Weights of a small mixture-of-experts language model, trained from scratch on English Wikipedia: vocabulary 31516.
Below are experts of layer 8 (counted from 0) of a mixture-of-experts language model. Rows are named router (the router's row for the expert), gate (a neuron's input weights, with its number), up (a neuron's input weights, with its number) and show model dimensions 64-127. Each number is 500 + 25 x the weight over its row's rms, rounded and kept within 0 to 999. Numbers have three digits each.
Before each expert's rows: "mostly gets" lists some tokens that are sent to it at least half of the time. This comes from a sample of Wikipedia text that the model never trained on.

# expert 3
mostly gets: "Gls", ".g", ".e", "disambiguation", "(s", "from"
router:536484535495444473502505517561485529563497495496474493454497531538527481503484534505501521505513514566471496475499469473527500440467495507462502499505499512494519511473501493474482481528523494
gate0:459466543506517461483508525590478465530467508490469449522505465495532481522534476516505453500487525488463548519497468485525484467463511516486469440468472552502523503508512468506495520496516526
up0:538551524546487502465511471514503501512502539480524523534462505526485511489515500521467493494488511440490506508465489498507503528500524510487481495517517450536474519499518562484453438476507482
gate1:489442543490516512554513467521517499540489500486522499517472507505490498434469486504491513523526513460494509463483501490515567496489493448510539511469510489498501487527494475470538486496503515
up1:445498448490495563548510487535498486504507507530490520491500520506517512530484470495490519490494469483488484505472526530530497485499473494490500529493496512473551509540452532539497547495540500
gate2:496515484516509506530501510503512489548480488523515491511487501516530515463500513464524517501499528531483545495498505500500501473434504456429516495495474521468493452524484534468497517524478501
up2:502473523495530525502498520487457509467514526509499512512499495500530544500517481492544503543483475477486545484525483485476528486468486491527510495451510417520502486534516552549480474492575495
gate3:514441540503521498496478510528488473517498517485478514501542486516575495438509519477525482462461538534503511471501536517500517506489544505504508477488535517507555491469520501474456479480486530
up3:502497498520457512474470486436471492505512470529496491547544518510492526536532515465534497536508451512513487512527506485476439473511496502475513484502515511496463501504524533500483521491474515
gate4:463496504510507489544523478530526512494480530481489507496508498502529499477552525459487483529503491491483523506486512483468439488493484478498477525528512480520528446498491497491489469484489507
up4:492501490537524514520463506539499548483500502500491449513472519499500467518489503508503504536522486511498487502514542489514469450487531472506440475492486480489498481550498504522463475534526475
gate5:467498536511529488476552501518493501538490493490510471475518549495511452458458520463495505490478460480445527458518482502505553518467496513524519469458494503502507510452487499525464468465514492
up5:478516499530491472481474501470522507478472518497498489533570505475504498546527492514494486495539478563496447513459501492539513505521508540492498545512468467515507476502498456528515499519482515
gate6:516477507507537499527502507514508537493490484539485519498520488481519465495486491490479497446483515523499514485491452466494482480501418488476495524499507505478496524535479504516492478495453548
up6:504501507481475532503540481527476539523507484479489528504530519496466485484487567515498453511467530457491485529455539526509491495473526468470518502512473479465499521524480491509474492511554530
gate7:529502455504476517517498472495505511506494512532496507526531546503453509455487547510491509467487550546458513504540520527506510455506506508536487511477445512471515487529486492463508507525453519
up7:524476530497541469527492523546494491480474515510531484538478483479513514481475499509476508508528546489481517514494549497490487490505465507471519499494555447518477512473478496498504466481521460
gate8:498544499495515512535493504469468472470507570494458509479480493524537499458476501538503464510512475535482510452489462484501479537504506452493463522548511544513535509470498552498515520503489512
up8:489504511502521466514504484507524509502482513534510535479486477507516480479490499490471511484480515507462468537540514488487504495480490458496496503505543519488554478523480497477519502509504492
gate9:529460488522442500497506503481490445529506491522505477461474500506461487461475490499513504516489494510506521461490505494504525510513485493532537478522505523521529484510549568484510496516533510
up9:517485500444463499499489505508522484505505520481462535522510505514453496438470441470477499487505481517498500478508506480485444490487518534516510460520498486516514542499518498487499457528515521
gate10:480465497536494510470464491519513525512502487501467533474483498499519455503518491570511503447460501551512516479466465458498486502549441504494466468462501520484520507488540502509504501516485579
up10:513497483477516510530513532490492490540526516514480447550499514499492512494554503507489485481539522498512506466524457503543532537509462477552519483502491487512478503531477461539496519516442554
gate11:506475508465480486549491485517458481507451479515483507526517475523488494470506476499479499465524478487527499503543506519481490445517421540470504525482477516507490465505499481496490516513516524
up11:488483496508491493456481500476543514504474518534464458498484519550492523516512537518504499507511458540497500509479462500497473522534537477501519490489485526478473508520522485530502501503502497
gate12:497536502516500539486514478508493483499507538513518473530485500452517500541454548509498545506535502498504517493495518499503496517508474467474527503503491547471486426515451539477519493514518483
up12:509469507485490518522503512485472497484449501481512545479505512516510457441468491484509472492487497499484516498577508502503468475522490495562517555521504504534501489471503501505466493482486520
gate13:456489511513483462526501482539412476515504503508433500435482511468458490476515505509480486543518520491455557519489489503469516467484503469508522517495507514484503506513485496508503492529513551
up13:511509495506458474486491524491505549485548454494442495506493505496564490529531478527476464502493455513516493499533506495523510494554505500495471506481489442468512493515516495482472531474509500
gate14:500537485454508538550492477501469527467505473499468509458551469491498458520502528517527493513492523488475520484462509474519452521526454481488460496538493483532506475508494503544454495492537541
up14:470528556482539509476496525472509459508502501429498465488476544520495509534463487533547501467474560500470522519517548517553471469506477533545460489509494507477459530519473484504458525551495519
gate15:510542537464525529481502486509468531505510533510501485548487477528474512511494495498519473520502516518450547480497511549508491476512513482527472467506498510496508536487526569502469511493496510
up15:461508534529485537471519499499555472516503493481506482512518458489545497479535460486528530506488527502538457512497538457567513518500509516514468468514506492506499464543570467495487509487517544
gate16:535508489472472517498517507542528512482525515490468440470519515486537498458480517543501532542469540544503516518487479470504460455502479499508498477537508521505500464489503505518491497513497516
up16:512520504456538514504570509530499484481537484515499483458513460483489449483519453486479472490469495491516500525499545512483538508456519520503505540481486489534523520531457473489479525448521513
gate17:506530542486520454482476483474503498569479539521533509526511477485506470464524449495518463482515480490480534528533485557496490507471507528506539517526490534494495469468542519512520502503506551
up17:512492460565515500460505541439519537535506513494487476509462496526444500435539451452457482514501493486494531499480483549537513504505537535512499528456489502487476465526503481498474503510470485
gate18:537522468474508509488496473546481538507463497471501503518481504455465552524484460429495466541513484504465512494498463521495495512487512506460529464481501463494455510472490495490515463495496453
up18:512476504503490521531504465511519464537469543526464493505468446507489477529493492495454492500485479485452511523487465522513490510481498451501481454451469548467480506516515494483515493486485489
gate19:494481494476521528557496471510493476513527525469525476542521519502478470497495493475470513526487527533487544461497514454506531447486442499463504486496477528503495474466506468486492526553501555
up19:526475474507522478457517480487471496492501552476496546542496505490464497548488531465575452480503500432499467507513495517480462520540494515495480483471485495524503492473513496532479527487512500
gate20:490503516507507476505507503471460506487514498479423495522478500480535504572530506475508528513469494508467533460545491522532499475479451512506498528517517526485488525526530497525522467508459469
up20:474525490445499501485437514529540506523541496509486510465542498466521515540494465490506470536537482502496500474518503512502487525490513524502460495537447492538471441564512525505523516481494447
gate21:502494487514522512481481458532466483526490526488530503521500535501499496471469509541507500500495463483453530517459494493549523464533548490516476545481513514561506513443515506485502501466472471
up21:528534553469511530467527485503497526493513479541513490523466452476522506490470482523512534477495518471517493483490486491490506562472525487463493521521542508432506515535541492482519520494493517
gate22:527505508501505509479488488541470474519511497504462488532481466446510537482532485522513497483534547495453518470469488496480509504533479485504492456487512523507535479511450515523518493519577517
up22:526476474505535526505551538498471530482513521499485512519546498516525525531552536477507477546513518538495467505513495537504490483456525475522480517468525519483430470539520446524508489445534488
gate23:469502497463502501509507478487487559487474466529479500460486488471528496496504487529475544506466501492528535500473447505517487507492459523478520468539476519484548493506484470504495528505470493
up23:531506500502492492504507448488491509506539456504529511439476502523519473493477493485489512511484487475458496553533503533520491482514508477509477514499545480523538530495474510487528473474531501
gate24:512497484471477488505471494479477530550509517522492487458462484550502545527508510519459489495495489535526504517497477506480503485472509500494537474478468489457477541518475562472521515495512516
up24:523487492500494437518481491483508484533508518522544511507489530476489489478485535531490525490525477486492495465537496487457521503482454510516492566495496490513476455491483481501468503488486537
gate25:506482499479504491449495493519448530510501574491537510483526475481506526527477525519526501483488497545525504489520449483498502480484466483480495517475508484536506505478534502479488435508489460
up25:522509490524485485540519531498533478546508436487505533525492507446476491479505491503493524490471531471508495509543499518484501456508554500501503564498524504485452494471514518496492508468537480
gate26:451472562510474512446497495505522503512495516501501533527513505505486494510464529483499540514513489509469514556509504512527489515486507528477504497508496488510500472493484509487504491474508494
up26:425484495490529540525499515496476504488478522498546481498512522496457477503528489482542545479456497486512503457506533543494506522484501511511475495479507528485510470496531498541550514469507491
gate27:471473518490470490482531505541462508478494501493518536471461522477541490477548546491487526490500515480498509479540501469502506502495450485489470490518482516534531464450473504509462513509495529
up27:531488505509485495522503483513511484503491511494495497543508502514501494517490478509517465556485468490480496480541468530534534522502566463436484520492492480510498488548471512529479499491523474
gate28:501466495507514508520480542509502494497534461497499467512494474547528492483482510522500526490486536533482517479504474513490488476511462485512559468498498472514513484453463501523492527546526532
up28:529522519498489501491466525515446505484440474507549465509522500477503471529512504522508474505468481512505553477476493499497534467511518546489506560501476475530473511503493490539490477500510492
gate29:527441523507472483516465478489487492484502508512530503468515470491486460523524458505525473493459455523482562499502472494492499488483521491497513462473482534492476488473509495482517562459518516
up29:522501508469496454516477509481518449482497506526501518509505517496520475486476516501465482556497514479518524524461494479546519476538496537456470532529507488527487455473465499486513531506485504
gate30:419458493467493493498547482512478499481544484520454485482488537494462445522469500539492486498501488530461508471498475517429495538493508466505524495512489492495498470520498496506509484538513536
up30:512479514521522537481512482509501460486499502493525498565448515511520498502523526477502533524511518514540505461477548556501508506487551476506483460481493472502492532495438515506502527485497506
gate31:457497492508489490508491509521513552496525470475530501515526475474505512486507520542526483513423469520542535526493498498491510473460546457498492505469468489519485479484536454474491496529536520
up31:502493477483505493472489527547532470502492496495485520534488480502500488537541495509494480492517479520511488491476462487507511488441530487494491503505511483529476528485503516475484462504558468

# expert 68
mostly gets: "ari", "ao", "athi", "jan", "ko", "hi"
router:486480479509475493518512530531535469473530494480529496549516535511511479501505535529470482488473543505468483529531507502508497468447529507505525529498539469530446519487481534473479507523479486
gate0:494504523437475532502536458520511513508467509529496550467547507516509518480531471491491489557475493473524546501525480488516499498461530465499458497482515471493493511478499514498470516511520517
up0:508506484479463469533516512443509511542510470512463486489500508491489503490550478506519491486511560497527486507475513476496534507476509449499526543515448492510514507478517499505488486504501519
gate1:492468523436517541510469512501484450513507507530498542520469502516538493465535506471526508499481550502495479476483516503534498461506493462568518538520491498452508477509506479520504465515502493
up1:506504516467522539517509521469527499498539527482473503507481503502477474526520505499486481515518506512494512524513511540470427561507514490514486515527510462488496513489496500519491519468492492
gate2:484496488482469497485517482491486478534512524492475519506464516473476518494545476508544550502503521457525578530485479482489499484494491538495525525445512509519537468500516525498489480496453526
up2:494503534512554471517505475504488483532474503507483471528487481451499477551493497536540487492518446460484538493529464459510527508508528478488512491484471524501484485493511481502563509494483504
gate3:528487552510509478534478510517558509549533524482529512506493459509502532491481487487502504507440519496513515524502488520544533529463528452520521516505563514520466509474521483510507478456511537
up3:519554475505453543472551533507498510515488486479481488504538505490492518499488467494501506499501500482460520511493465468485528450523512538480481548530517522486481505487504491522470507504538508
gate4:506449473473509469476507511446506526507507484529503454491509476509491481527511509512483484522473492506545562493474489473530497495487519489547507500492535466543510514486511475492491473478474519
up4:504467513504495542502527535482497517491488488499508535549476517538473442501477486475511464498516518514490492497520567500506500433481546492466490544473513470481536492510442465475508490482530492
gate5:521500512521488531480498537478489466516529520439507496465491489511471488494505466461520525525469534534499534493541467539499500458496482478505484565519512533510516484492447465542524502485519478
up5:486475462484509492524444507525493504509438504483466518528521482483491519487507521463513511460491519495503477453531464483527498537513503482513532492459464521500518484459501518505498506493515469
gate6:496517497522471466488458516488522479539469527499501510537501493526496478509451483470491508520538527506532497523474479483513515506506466527509528508463504511481514522492497467491526478524506457
up6:519510538487493482481469527504521520511468518489488502472484509530463529463501485522488532490516523511473498469526460468489501465489441491532530462494499500529474446531500516495512500496520482
gate7:483498538490517513496490486514524540493493516530500487519518550511533481501548506509513524514478530490536526539511513497507441494496512521465513530518556513519493474512500515476504462509465492
up7:461456535483500473474521558523491527507443528485506509477516474503489445470510463549527488489494487482525525431485493462510498525477537526494532506478486501473529528476483491478459520428547485
gate8:515482472528508540498501486510523487531465479460494486484471516500471538527533499512516580517520507541531475503481543496519481475480534510515508493542512497527508503488508496428497497501492536
up8:500481465474519490512502502509462484476521532551501516493501473520496447473485461486448495500491483497472496448523542492522503499491517507537555446487525529495519523481526458508502516509486485
gate9:519550540538513499513539491503484475514500514492514540504482503531470468505477486464509517488492527475538487516534550509472513506460557462529516511571497484511524449527501473516521527488482471
up9:488473481490511521472495476472493498520511487476498445481543527514566523490508535484514460474437476552496540530497473511454512509454495510536503521504520477507496485547502531489449526501496494
gate10:462501533520517462484529494520483545480497524463510537537440497489513507501492487525504487484488460493494540454501506494487520486498509486503488538514497501486515482501480492483432460506488473
up10:539468485464488523499505512495547473488518524515492502491502504491464528539524487515520543464473509482525508510478519546513476498512423507502467456498513507496495527490501495518509517499485536
gate11:497473520545571566513508516472536488492504529507547510502472477517529508532519512508483446506511489460500498542552477549481454484458515507531524508492553470511528536530490507506468497472514529
up11:500496498509474437509540532489455494507486516451480500485525436502476506505493514488489500537505480505492510481487476508475496510535540470537508485493503462515445500460514515504522583448524496
gate12:481478517445530449520477494522488501517523495484474479504499487471486506497502467546499488525475505505490493460503462485508554507493483514533549511495537492508513526539494484463453503517447537
up12:511544482504461528537519532419491507501522487497497485489517504485486498482528503484462468497518513481500465568488501479509476504469520576503491532504489499505466501498478528528506485530484479
gate13:538476483451491527461474492519510493523526501429509485499492493532542490492475525505471471502485499494496512489522477511505529482464469528547507527484553506483498495535476520508499520457496518
up13:471514508486526448480525501491486486544472483470494479539535477513511464485454473515512505524442467445506515508507547510545509482497551506496508521465551476494507487510467506502543542500483505
gate14:452500485520497560523494504500507510544526481485506506497511490511516514500476523505505487491461468520462533541525567470443436533510520463486526466557483495483484505498526486494535512490474500
up14:504524518535499440518544504484519506498532459486522512471554479541501495492468467499451495518500494487511479508543530527493514508515531507521504486508527489504508488490500492480536464503508516
gate15:526495488471488488503481508515490466516534515473505477557536488533490482479540491508482517495460518552501528484502508481495484510492516531518494491485486521504487497446478508490510500477466517
up15:551495517490475523530506483490518479506494467491531493469499526519495535532524513516475547526513514510514565485489476461559427449496484475531496486501507534493495510475519496477503463568573488
gate16:472481458477533509484504533529438478478489496506491529521515514537491520469502480548499452488518483505507497509476526479501490446530484473498511514492443500560490491473502496484497533487496507
up16:522489493546476496544485484525532481486521505518528461510469531485526453463475530479500502501476505511477476541516508516506502507512472511493513500500501543561476507497507518461504548504458484
gate17:544521543503531559513478495461457487468502455491554531502502494521539490523507511548471539514502503494500519507474521538526483504564528521483471510461519530467496507491501507492495497484513518
up17:460507506463515470491529518509429530525519497477486510474452466496502510503488484543491469497502503514515486487526515463503511514498483507497463478474490546499463533506543507503537515486478470
gate18:518483477489481521477492498473506489470506480472549460482470479568474498500488555512517474480473527480497484509493480509514475497465519515518489532502473529527479511500516529496500485466528486
up18:494471473501520512496521551526478512480505503517476480480536531496527510489533470524537526495476525507545516511524507475458458501535500491551548515476465505491521493536471478516466484489509563
gate19:469513465488516502493499503464508476495488479472537522493482522450510474499518442503479472503475498480546531484505443504470506493520516477507521434498553516525477499495494556473497514510486529
up19:517530516503460510466492453459508488566512475487444495476558472509527559497496483472506525507507489511492538502521528459557488517514490532476452480555530474459512495525488513500499482485504474
gate20:505499520500498525525532479468531500480537542504503501492506527460491497469489505492512487521516525487492540512489460505509525518509503461459481535510501489519496479448495513498466545532486490
up20:535507487463508459488496491544500513500506522469436434517519514495473469515472502456505501534485518473487496463510438517501558501521501485498478554500528519501505475517529531512510487482520455
gate21:502456510533472510539492484495554557486504546561514499487529471513488469496515496467479556529508501539505465451507526518481487494499493466477496523508516501512531496490523480480525511513513485
up21:438460486480516534502533510546523485486505506532513507481496511491521477480475510536508495520495496524530435497463510508550488479506537530499505517462496521478537503478556484488522495490468543
gate22:480515548515496516474516480512453513543513451506538463457467488469511457529547484500494499472506475487526554517478501487547477505526528509509501502528495503467523513471505532527533522455499518
up22:541503548474549497534505524474493529470533510524504528450496517510506510526528487487461492532530507533512473498513488507498525503499521486478503517509534490502526507486527530545533502466514498
gate23:502532487530534482537512499476516488510547536472547476492477503481527551496505542489521502504499525538453507518487464487503546510563458528492526504524494496504491484502490503524528470499528524
up23:510474488484499456477501467483488505558550516489510483488471517535533514524527490531564482518481507480446540519520543521483510530469516482520496526507498477476483484527513496471482506526464483
gate24:475522512485493488500539496470479513480469484532510496517495490498551494542528499480521503494491545518512532532485508480501510478513536497495521545523539475518527496501526475495486504470500517
up24:466487494508510473511520531496546466523523562468474517595537495488503518493490528489489510516470519539508491491510486465492496468485485520531516482460497479484471512511473429505537475529486502
gate25:466480515501511526530524490508471494524501519520552486510494486496554511517500484501516482526511486497471492479517450477501522495533469472510521502512445522492515475466465509565538491565463557
up25:516511484470476490454497575514494477500510485521488542472562491534481483489473464477468510509501499508474448544459498530507486435525475490493479469510470483487504522459529508516513515507542543
gate26:493521526489463509507513463547477486481497518532497530480473473506559526475512520471478502471477487535511481472471467487498537502520514495529486519450515485454520477489501515525498527479487486
up26:469481507495459500461521463547491474514531502524495494510528526488493468445485460509477466547449487489519519552469512509511506475476494510470502516537482496477496490504502462497492545546482542
gate27:488537491531564493528496566482513493536461493518454516510488522463503467508508473491483501523490506490504532483504488529475529469508517501512502477496498529510499522461462484499490463498455466
up27:487464538478509509493462528503468453460537487518485490488520499475483538523506489507471493498521503538505460465456515497548525525475477511469517474518500471502455483515490528532537462471506488
gate28:501489509470540477499497524547462514554478508489528497496521515520472467485509492494510467498496474512483524495497467484512532468459476492511494500523523472497517488468512530500474508490490527
up28:470528472561496558500498505510494540489513483464484525491515509502492521519531489498494480480458467512497496528536497502464516521554544473506472512485511518474511532461483514506466566494491532
gate29:495507484472448518513561509535505517502509491504490511526497505522506495481510479535464481536502467504513488518520521487487460522487545501513484474491525487495464468475515531492518554490480515
up29:503497500503541509517483524451534476510492458500472492475515501496451523494538474525499516466485478491494563458454495488525499494514506531488513541448498556506518499518493478460514486509526498
gate30:500507479480495534493490487489500490501465515489494509538526522481503454487449512511502536434502465514508525495507470475447551510455510472473513498495482507473527477498490491450446467516491488
up30:496471537487497528483449515485507471537536490494515509490501468486532449494482490472553490537522535482495459497509494535522474508461448502528486489509477479495488512474479485466504480477492473
gate31:519497459470501529495513511493517498489500544484523501480520482518503490535457515503481469524490534507491486447479539482494484501530519514483452495521522506466501501498511479525506494493463505
up31:504490521485557488526482536495540466517496510471498496513483484498544499507522513477451479488508498554512549520514464420491496487495508503505516521484541509472506506511482497480497490499497517

# expert 77
mostly gets: " Label", " Released", " Arthropoda", " Synonyms", " listing", "Studio"
router:540507472472537502505508524518464505478502495547463532481527538529482446500515502479546481501514508500498507502534550501500539443519476486467516512504488476518498496465475535531491497484472518
gate0:480502475510484502499506526447511513486503523516489496503519484530488482464495514509510479529475506480460533504482515475499477472535502552493480471471471475534508517506475504457490524501468500
up0:515515499496508502487478501503508541526563473534488480522507530492525523516496515492500525473478453522444492468482462503486508482473501459499482513512518507509496473514525504488484531546482503
gate1:480494522509562492494487573458467561489506467502555525505494499518507524512530473517477568480554477524526491510509547475463522474531461514502509489516479504531502516506490466497502497471506494
up1:462515505537532505488490477466497500478511483480483498516510475542472447465451506489488502537451466532533487489550575482484460504495517506511472488486530507514497523502437519487503478525522445
gate2:482493518479503528482526490520498488477491506505502530456509504468510470475480499527548489480526492535481514497477516495534538502516502460503510502495478524538510505451508482492519462495472477
up2:547533507475457502508487507491518507487533474490518529522524532508552531525497512516514538494460491480493491501518524483485486513507481534493472508485522493482508467495538516475464426485455540
gate3:516511499548502522527516534511498526479524499512529507488467501524483538476492500518505500427515502492486526492506500481517503506518466465559521530522483484520456499523527499485516489483499486
up3:516460468498477535487506485512502492540507491493525437476478504459465519484528492511501455529528494452509485498444487553539499514459519547466502502473486533518476506498483508477498501534505508
gate4:491517521471468504503512493453508482520508501507472530475533490480533509463468424479497515495487491481519555545528490520497454497483500471514525529517489488531503472469530493519516523452499473
up4:460462540540547501471540505533447507465530497541473537526530468486530512513513499468481479511459488467496498513544495507461463502485506486523477525523545487482495524487471509499559485510531476
gate5:472495515492512456531539512495502521519499511498495528513540498496526469536487524524471469493481505535492478508543517479514484518507491494480538504455517497501514469509525491526502543540498495
up5:469470519492516523537510503517538533486523480507483508437542464492479504484508478470527461531522495477481493514501499504474469514474509511523468536489482519476457528528485470505500515520510452
gate6:493509510511527458452533506498457488471504503508478487488470508494510465484471468500458468504509463510500498520495513514469501513518552487467506519544504481488548530477538519502521520484498478
up6:507522545512506484489500468460505501500488505494502481549450514488458456501473508521481487524481547490500521473489488525507483456514502512507501491492509498485508526479523482489494515464558501
gate7:487533549515492491481503505515460487501504530472487465532496485484440505494568510499494491494491510507494463512490481503453505523481546492533463496484462517510526499499484498533511483466486534
up7:444511461506520478504497538500493490509504527510510506516488474548482489546493515484517526494472514480469514509484527442558448463507511510488484497500533507510527471482480509466480562513485510
gate8:495522563483478509508504539551488498474536492459518513499523503475475487484485449494520482476488497552520507499534536513480484549517475529454488459483508507546547439489454518501501498517487477
up8:483479548498519529489484525466528486484539518505531505493488524488552518490493481530446493468492445530505471521497512437483509448496497499532511502518513512527476511499498504482519530478493498
gate9:527516498535504505525493467458520516497497531477489482498499494520441534583508524487476482521486542503493514535470509452526467454485508528517518539474514536522456482496510521524517482477505481
up9:534488548526498484541494527451501503488515512488472440479500488491497486499472496509452493522481509529506541500525482531535496484510481504508503484506498488514508473469496520517521457477498477
gate10:505504530495486521532491459490471531483433479534500525520497560463508476491484522498505490528470483479506485537498533518524461469514474471504480518509496460518506506536541486517525477482436524
up10:481492531508495498476484507543521475526496466485548537489499502467504518505505468475461528466479534497505509513498507474538514448492495559534464498554498501471506536487538468516494471509503464
gate11:518450515528494516488530525503512499456517509481488504521520457481483466524534511490538566478492478512484557469529462495534505493522503510454506508494493475465533515499517545553496481460527492
up11:478516499524552502483569516539524549501523503498490515546524488548480509458490512516505477475477499504513516468529514468508523503489544537462487495471487534494495508515536470495513520500481504
gate12:473538537541470455497454500459495486465484513499491517543543494518490468484466501458479449528470487507479536525493480498457533468513483514475507482449512504529546542454452541547530507505485503
up12:427528512526521496486478538549479517507544457493513525518526480524477487538514464491489491505562506555474469501519517564504473526470500493529524479519511522499500478538537517473492499539517500
gate13:493474558504550520462478494499479491510528495513490541474494529489498521500530494464518542501486483475485540492508518483467505488508497469470523499538508482470508480505499502534506498439507482
up13:472453537485550516513519511517540550497508511547518529465552489488491495483452515547477541509469468477521484513488500490515493515500502507476480481499486517520555488538529470474500478485484493
gate14:495518467446494544500493480464492481450456502494508504518494485482490489503538496518501494492492532518501512510530497547523529500457465483510465483501485483498544518481496482551509434473467519
up14:495517482511511453469482507500516503544492512491507504528480498451514480526524472492477549558517458532505476475466478484513494496495542546520513512546540517487484537514467508494524521475505485
gate15:482536525472491491515500554500511504512497535525491494490516477507482471488494458539495504509492492499541491455500461511503533540501524502470494532475496529509503471491455456483459543456520502
up15:507522477477502493476541480526573519518466467507496479516511492472482492511521520507526498438453549488516456524507453492508506489495462506527495447503513523501525487484549453517509496478500469
gate16:496498454493482448467449504485534468491548487546504500522482531492483472498500481543437477519493495481479516499521500500470524515517521531502526484486465514488475486480490530501493519519448512
up16:500522461509506465530520480456518508468486464522512509498464485551487485490523524467518498490488504559481509515479501503513468513503506501502535536444510489528494509473499510448465477498506520
gate17:496504501511514509523570547498496528468532512545480513496452491482541462480496491489492505453529527535478480525512516505512519494456466471486504527546463507508468516481486521472506520518507485
up17:506523515530485496533458489481548482507502488453476487537507492448472537512506508553462557488482483511474517493523452522504518497526522541499503517491485520530519479520504475527498495496473533
gate18:493492509499509539521481509495510493533498476490451471493522514527480513508448490474540516512464512527448507537469547557525501496477472507498465503556498486484483548499493490516521474528499504
up18:463509480457448534547521506488493503492501495551489514484482478501523452527482502492547500429464518486502527531480498518469508525495511512449455493519519453526483478515477574525488514534492513
gate19:510554519480488499456475493476533492532511481472484534554473488501493545509500504510457473465460510487543566478491466508525498519485492499483518496481473452485494510504490465505465461487518503
up19:516543517471550490501508506464509520537510494497500475515470504495507508533512445476546483483532486517534520482508489532538499543477565495472453476494519527484483474512491460481474507518529467
gate20:493512513486528490492512554513481491521498492525475550497516507487490469555504523502499481472451492507541539483530509462508462490508508493517503512448497475531442475525489503467509537487496488
up20:467495480514535514561519508516408491505490494495517517502530497496488459469498524556466510494482526508496499527484549539520512504461496461451479476517472466543493478475475502482478497496518506
gate21:496517525504514523483474493565520516500498490520505523501495513521529508459510519504485516520472542516492520556508478475470476489505451487455485488526506447466491532520490494524477462530479538
up21:489482483565494500465518489492529525514494482485502513481494508497516478463454505541501480500524503488484494533491486490556478536482531494478466437498496485508496525474511510502531480485506473
gate22:553547493503495479483478471482469538506537518529525516524494503473477488539513481497494470474455494512534511505470555463477469479509483500491507470490527522490511547481488524538569508524495504
up22:499448510485492498474481506496464491506517485484540512524526481461505478528505516492460560499528533495533485526501457519492496505504491490464482495529484502520475455517507526518532487498439501
gate23:492456529495527500514559516453474532432523533481504502467503554545491467478519461464470440506510469540533515486539499498454547512475518468502546550509537481517532510521485500528512533490486470
up23:520544508495451482504525510510498516535480469430496439507490488472518525509500509496522481513492499498493535465484490496512479469476513485504488505450484504472474501496511469487507473494505549
gate24:493534450523550515543534534504449492496513535537503550511463477522479467490494477493501488528505553485487546483535478534492502472516524497473492476506493495484482508534471513495472512475512492
up24:466472468490559527480456508515474485490498492506492472549486530487474507494493460503485531530510501487462506496535514538494485520558489465478508498545509454485472456481523500482508523510485507
gate25:509477450517500532516560483494461504457502473510502502495521487535519477493448464519511485505481534469515506487500492497468478493552476505495558520504492484565492508496490506515516519498506478
up25:498490509514548498521537484489463510506420489503521454514532516542501510487493495519495455475472466508501506515450485492510516490542483528504527512494550483471509494457523471492533527497473494
gate26:495505506506478484494479521504462446506524538489520526527522475525514528520462526517517480572514488461494536497504498473522524454503480517508507487529507458541516513484500485511508499481509450
up26:505515529478473511493530517515506447489477484471500498494497507490480511527581476522494499472487469483461510503465510552505520511539493506495544513547461514506486503504484526516523491500490506
gate27:550487484537529524518477526519468499507456539460520531501501545529521501486452537505525507477478483543474461473507520484512523498488466447483507463526515474486484515521527483513461501466534535
up27:518486529547494515498495527464504509482475502498519503466504533457542508501488505509504458523502499519480511504525520528547511483460454492504511504510531530510480492514480504517550493518478500
gate28:504504519528479505474539535490540520488494521477459500490507454488513529525530474526519466493467485480502531480514478486509518443484483503487521539497491508506482510536522504516526469481462510
up28:487508484505476537463546504559530486522498495509485492470497517425477496508484503498477514501482514546480470495468487476443442498484509475512514493464522544461548564521499482473501520500484467
gate29:464512484523510490485496448537469513493493523512502506481508491512514509458530518493479504500502505494478493537534526458484450471481497486468498500506503533470543427505513578496511518534491522
up29:545537517503457470531528527504517508561503549515459518531490524510463520492452477493516562447509548475462505475515471522488502474477512467486478494533474485497511484492518516528507493500471463
gate30:502475502484545539534513484479536499507447526512529536507489538460495550525515497503491463519507495489496500503501503560494505477481492506536495510518475538490520471513515517506466516486504441
up30:541516482532518467462492523489509506528526497517472570497511504551455508511508507521526474496476495509517502517501489539509482512489453515514486489499493549449501509488489488459464458513510525
gate31:534493465466494523542493525489486516463477470517491513477490477491529499534491507458489499474502510525518493508525524489427506470448483514485494492492494481484514457528528538474487515486499530
up31:520500481536505502483508488422521481514500523534541524540467527489466468484526452541484523489503484502504533489477467517557517517508504506462506519517482509497505480457477498503509523495465510